From a checkpoint of a small mixture-of-experts model trained on Wikipedia.
Training: a variant of SOAP for the experts, 960M tokens, 15882 steps.
Below are experts of layer 4 (counted from 0) of a mixture-of-experts language model. Rows are named up (a neuron's input weights, with its number) and show model dimensions 720-767. Each number is 128 + 32 x the weight over its row's rms, rounded and kept within 0 to 255. Numbers have three digits each.
Before each expert's rows: "mostly gets" lists some tokens that are sent to it at least half of the time; "gets" lists some tokens that make up at least twice as much of what it gets as of all text. This comes from a sample of Wikipedia text that the model never trained on. Tokens count by the router's weight.

# expert 11
mostly gets: " by", " for", " as", " including", " with", " include"
gets: " of", ":", " to", " by", " for", " as"
up0:152148177127111149105090109150138121104160137132160130117147149138159152070145114127099147123179143104204134184182134107116158147122194157139169
up1:146115140177141122128123167152117137090063110213147162161138110139182162059140115070110138140144102132069130108149130081129124112097099113150075
up2:093081130148059122089130176071105163150171092103132130114108160097133085093072053140092150124076203155093084101100092095070130147124127101111120
up3:116175125097117115093099114126109140115135173137110143168111135163132148122140074141112142145133082098106101130170073096092138117187134127055114
up4:155099133111128146134179108167111128121104128090092118162116146073137122102111130117126121123097109114070100125140123066139130070191116156128017
up5:135076161175096110091084149100103114140138148151155164151120102100098123136174161158161152138131137092156141125133145125109154200174149124047136
up6:166155153125119091052110177097177125072141169101187141108216183136108117085153052106040160107123149163140104131161078139149155122125134128138139
up7:116157167114177172172108121100142125136128114159136185141140102222163089131069150054110160155152152133114088094134116096137070165154151107136110
up8:159173156101140186189136079203173049089107133158161209163103124165144143199128140099126158137137106121110157107154124130156137135118128079110161
up9:112071085167152143160106169168142086114104128145176157086105120127154139181079166084164128093111119122127140098118137100082130123117109120116134
up10:136133102098113139133151169200188174163146110110127138125152148078117118113150092103149138095139188146164183118107113114082120087174155106155117
up11:129079126070118102111113138085118113089122117151157145074086153083130125111118088043115070114126085080133115107191066094154097187070146102138122
up12:209162126108113110165098119099134128083169163114100093108125122148201124149144098113107154161122141194067154105120063160160077173086094099160148
up13:071095126179180049138100086083164200132070137144160067166137097082083113119168096098167135112121151103127166116139079152107158099078094114070144
up14:154095149158138093153158156118122161098169110133140148144152144097153074161105154116154138144149135135104136146157145140155090151102137217142131
up15:111152040125109156183144144081158081156168114225179145086124113134145133136132166171143126166086072083065104150100120094142157172178112195082108
up16:161117124175066154140166150128121089113211135118099165152093097101127150159136141156191103179181148041148147169158103125141138086149066088169146
up17:114141178176108150155077187092120167127165128106111131132136155129140140142165132170082140129124146085113170144126083130149153144123174130120098
up18:134136138131144119079129112103163150084131157177114110135126098113154117122130108097107085156141204141147138094128085122121092137167136135132146
up19:092127188113111124093152107105152103184189116101126182162125164147076129135127151117145144076149138159155100145181069091078085079112118168133115
up20:117116179159117047114090149130144086160206145153127140146106076111109120176144104164137130096146121115135079164138136056186100145138119153160142
up21:096126110104106108133131152115157138140133121102151038151161235134199127094135165132121082140104127120032137097129076129078117130152137133135159
up22:160125095117115150099172125161066145092255177113132165111157118056165145109148147126148132179117118129133200153172074108150161127046136150174109
up23:139111063129073171166136156148154154167131128127153134119104133171119133181143115181079110128155102096160145135110080127082048137114141139086130
up24:160152154108118131101110094098106131188078170149129146133120131127107148083167138134070126084103080132169141157118159136084123204107165131069077
up25:123182076173142195128177210123128108152135100168081101114148106157103087157133124153190139192109165102127207122197167134110139028107146136167165
up26:119095098129131088116187143140122115164119088161147143146156156120106132163125114097132165163115121127212107150084139091170127119142148120132099
up27:128126129104124124134133155147140113147108108125087104165161160165218115175182108100164154154102157134092112131170097104122141147170127107172069
up28:143133120102131152105125078131137111098102170168147109102098168136115162146157091119173151105133135100099161136141112152198120126089117123119076
up29:149123108101135189149098137098111117191171052155227153142138127105180099152101156173074149127134142116143166208160139126134171127162089080086146
up30:133124086090151097155142095180172122124132111189134114191184144123151141138131161126110120112115092149045143133122086142114126132121091150127115
up31:195059045090140095095151163082099129118178106148163099154159112089159128107143183146064171196142146192081096107069145120104127183105156108147104
up32:179124103162132107133136204158059081122152104137079178191088163101163114171132109151088144122135187096138126127107136158122111090135152126102195
up33:123107151196184086139104163142145145158128043151190160134155152179112133105123129120189104135119120207140211119105107147087119105078114059142115
up34:117133136149156100125122138092154153075099154111137139105124183143181160140157126171145140102081130104113091172167065114152108140146109186137042
up35:139157177176143096135111128124116093095117136038154077132138149071136141120144167154126069159161113124122218157114078158143087190148094179111145
up36:137142147118087149061106107098138140131172163069134113092116137080107077086132093125118130119060123198118173196149059125157126034099119084163186
up37:142114116129113119126143158093115158073146097086124141163132106150136090169097130110157166154105094105128138210087151130129139108153167133172082
up38:110124122084175144159143116167127134119146193108085135090165130112164158155123176077097164166182128141078156159110072121156090127079120127123129
up39:156116136127130140133128169111151134104092122155162186121091130193104086104137109072131164115133100087111139141194122088122089177105070178121156

# expert 10
mostly gets: " use", " used", " building", " published", " development", " control"
gets: ",", "ing", "ed", " used", " work", " use"
up0:121099083132135134162228087080075128122149158167095129112118128076174114122153166086147182121152135066126103112140072075129117106161089079109128
up1:075124067130124134087114161136138154156119157135103083059131105202130137097114126172149138121108154100171102117148086077104158109080100113107111
up2:145090145111120214120090138104126188121125129117088115127168158161163099087120124097085151150137173086115122178121107126119170109078122122111132
up3:128160082134135091150171088082088173125132106116145099102185043068156103166103138168136105134152134101129123135197165132165111113196050142122120
up4:132148113171209136085118175142146157092160133173113184182166134140163096124125148125134118125108135097156137131070119107074116123130183100115113
up5:147146126190132145105131192126122141106063102142044159140114082140164102103132130146104067145077166226145073163136127124137116059120140092152135
up6:153125091117146167098067092103118094156079117151123149122133074149117140167130112115127102126150096211095134224126193125180108045108096104137109
up7:153131107226125154114096140179096163047173154159098134137188109109137119155089178128136074146127066131157115202130134094104134145154092030136144
up8:106120136109134141169127084107120101168097168095126202128102067110136206104175130159171140123111123033091150158124117149039106148099164131101138
up9:090182119128118088064132149129126131125153122160128167109116119131181147089083139064120112133154123100122063106116155110137110096140091104096164
up10:077152119112128143102104111162082172088134160140080094152138084106130131084123083087103149122157132137127143138124160103085128138160139074120130
up11:151146114105121138146111192082143124164144114100107144156119112102131082148119126139165202172145156171147102141086138131128131126099134139130199
up12:111147117090143127066122082067103114128182122147091045150123173086152162091130189120184164162139126115131127153115087088092160105081145075131089
up13:105090162143113129092131126157091153074166126101105117133148148076169106129111119097105139159186120106131134152124134144132135060088119107078081
up14:158103101136116146139130065183176113166077132136111128159112185124140181090120068138108157082073163148140160085156091151139092117177120108116152
up15:114124166143150188087114123126122143140204173121083145172101128101170064082114101117125115183149083170128139140160128101133106128137073074122135
up16:138143142073107139149136075186131133134124134087172123101230077118191173147163194137112136134124162055161117211106147161145097115123143115069085
up17:141109105156131111134098112098137176104140126133089096087099128192169090182093152108063124132143136118194102162133155181079078129130137072209103
up18:115050156098148164094174118097119146137144119132100125103191154063110088138165108180127141113066127102128086064162153126151134094140109091144055
up19:089181078134100062180151125107186144135180122070111133186171158185110136073161113099155170115129113086106160137125161145138165121139137136130174
up20:188106129164103123088165117118061137146146158170095178168102088127091103125171110099048133174146127133108090120132110080093205071092151105130118
up21:072130144144135184187102140141138105071182070183116111090123101191127095134057172127134105154129125176098154112148106134145134164157163128149148
up22:085120060136150121053102121155064150131137137099137178086110126160092142161099160134150181160128141142144110180096117147127120095128080173143176
up23:134130180154131147166141099106086063088133175058138102143158187108107184121120167160132082102132115175164149207138111123140131103133062135084140
up24:166135097141061073156135116144109140139106179084124122139150057113158129129131206144122119101148115148171152138080136129092067154102170166165166
up25:100142136085168147086110143080168121108166092085078138122142163147122074080160137090130177138111145130107126149139101126095151120196163117165138
up26:133132130145092108130120193094143160141150130083165131100122118138162137088153076138113130172140142126156139103124098167104105190148139146177176
up27:117077126123159115135154139135118061149141107124138127124173173126056106130131128092136096112154069098114101047117130128117163124110144120114140
up28:119106081227073160076098173122088160037097098152131128154117152164126105162138082102125109169132163138077173120103136160160210136117123144122116
up29:171096139123056143057140118142133068143116145122064101132118222151099119154138138114106126174118166081135137096130191163086168122087109087065111
up30:130127107073098154121164162105098152105118140088061115106124087095160134120147049125113110164139151061157155110101124178111164139076140089116134
up31:163154146153153125148116152117169122141152139173142178162068122095158080118189187136148153178101141128093140109087098142141090161103080155116193
up32:115132110128121140175111107121172147111121086181121159114172112133156112126094139091102185118095125085097085134090105108130107118168087158121164
up33:142151121147118085123160128138162120081163114066106132096078149128124140147117138182119141169142166141107135140075109136095145115115153100133169
up34:214137118128101126164083164118127110161161101135156124082167087125115137103105128073150126115175108137073159155115115133123130138153121146093126
up35:083154127119142095120182058206093165117194134123131154056167173128157161142163116143139111187151124177163136104164167127142162065115108102112126
up36:126123112115128120120147141111194116118084182136143154152210175158153151112103114134107206069086165094090103092113127135138139084114098185083151
up37:139072139141149107107113123143110121147096168146162107105139099158110099119146148109118099051152173131144117145138175172122149097094158084186131
up38:210088132129095155151152142147108119139097128153098167129132124112145145134135109096104109069136152152080094108170126128188203146184115148111109
up39:127109135091136125109133106128163074138123173188093134113134150128143128122147129141137106071183139190078161174144122176156142110102076160156148

# expert 1
mostly gets: " the", " The", "The", " his", " and", " its"
gets: " the", " and", "-", " The", " a", "The"
up0:158105092136151190107100148073114190105153177149124174059104115101167138086110146102136176113090077126091145165155121187098172153119102102113141
up1:110182179120150112107079184103176118162126081120151152127091222180127119116088176158152105087154141129165089112171099121151207084078126171132095
up2:132115127117135144112120173122132108056172150102172097116138154109092109086180091126098082160193117106141105080102092078128153107158137111121149
up3:145114203134124176064146173119148213198175127122118124108101135117102166189132039164096150141155121159135114125194142127104092155154114099116143
up4:162182123097085130055186104110183100158110109154152113141149088101079152114138184118103083137096164129143087151161161135107181092144117172067145
up5:178186140143088153114123103116095114168134095146092179109152156141104111170132131135153144127123158152166166180130101122120100177102100129128115
up6:148176111132088120116147038101140137180149128042145156108120142121190136108097161208140098112114162147156098136140191139107143184121172082149127
up7:186098049083116110151159129102117095198169112120106156116138121060127086115090115180094136179129134109110126126159110138157117121079157117096159
up8:148133184159089129081114095140151159155162098147148148120146118164102083095102078063121136138089131130083123125114159106100165109168147184200198
up9:157129105104073167125114131088124135139120148151139079142136183144147092160153113103086103094150123144125138135136137138114133088074148160118128
up10:135084112139099121120168081137102204128122139065158092120124175098132143124139101156187115138124157184058120101146166125163133103130077097057077
up11:149145067126155129100181151158108138165136117158165144157174123135155074139138161124114190133140115132134152153129125131144092123097090132109062
up12:138112160122089142174114177141120081144162134086188110135141146184093094166070124144106124203155152102099132106153128115091123124113160159089141
up13:130112104140118151170123174135166148142128155120126211033107141105160145131071105142097135104121080091111150125125105132140125130096148149114091
up14:141150131147147174102101105069171183156169142127105118169143181216141096118146117203120104107136151144152144160140095153147084140205128087178101
up15:066109080157081089168086136106131173126156070169107152092086163093138168111143142123172136188218124116179148077126165124129193161145144095141136
up16:171120106153109114058100146101112156131146105103048082142137103148116127049167145134080170098142133082123125097157184118183142104114116141104117
up17:117112169111114146148121124072127158083113105113096122067108137125093162135160127140081093130145085139118117153163136175142072155133090111043174
up18:119165077145119096168096139153121074149172116127125086159082167128162147131153116137152171162126069118141118101125115117145056140114107143107120
up19:096207132134161149134110110100140061150103092124103130147129123157122151100136130133162088117152141131089154139129089133187162162170120145134071
up20:059153156236133136074123159076103117121131148123147134127036178096090136167162163137102137138122105115077190156064138106089171122162048119143068
up21:144115142087128149099150077067128125105149081179082197121101150130130102103109137162154094143178114125128109182149146110175142157130077168145193
up22:104169106116143093129127158136083123160121185085147107160134105191116098142147127128108148154162142105154146147115089176130089181170189129129156
up23:117128124141059108159117101164126160239132122154154128120121117138120150105106112148111182160176195160135155102087085132203124094072105110089101
up24:075128151076099146190082090130090128127118091081081103135129124136074097154122141150107114105110157147098097119096115147119137168071147089203101
up25:124152104160150095161083147104167136122144114164147125125172153184160131140070185061144123102189143098134217105129125180143154104162140150097107
up26:122117173126116114188113188150105117131104118123081151073152086109187165103122140135062159148131121154151127107102177084136102135125149162180140
up27:116176127134091156101126129084107140087154104117155157167099073101076104132125170109093101153162136147122157077147163189150139135125084098138130
up28:114151114117094131170107128114147164077118129099131098065128192077114136131140112122122135114110137112082138048138183132137081127114105106137099
up29:173124114116051150100198182057161110114063115132123043128097083144095113117112086082119180117122129108110086135091091171129180113129128116091086
up30:126080101080132095176136105101178116162085165091135107128118178114140072146109125152132087183111210116155103133075121106090131085110136144183092
up31:142151152143116091158149138114181163093103109134110108091133174163087168107145132108132155179122089159156068105078112163158101039184113101084193
up32:097044130106088127124167114140113123161095136111131120131081110148151107144140104164123033164141191144171121107137158126154147148171150149156147
up33:099141125124156159091080164174088151152139112129151143126155104137205158112133114078088139149120160138131101104053178124161136157105134134119092
up34:113180097109132080147137173179150191153139110099099148108182131088097115099120140133177159128103142121171111093149130073143116210057122189059121
up35:134151175155137170023095183132131111082149106184130086103087142100135126171149103131104122070144090081144126187104146149153106155136098112142109
up36:165093155108143193184068109100141149109121150140107102146064114132161099149072085128121104133153149183170126096145071098073151126140096087117109
up37:170107172154175117123155105113127138151116118100055134145115158130168153107165145177106116122090195121080141056121149128158149148117141154163090
up38:131137172081124158150141100159096088132107155205144137147186057151137136151176122121076127127104140125138166138104108131097134090150117103151145
up39:153150098124097098182134129147120142141160168151160101113136163154098077137146113138128104146194155093167142128153135107090143144089164163138148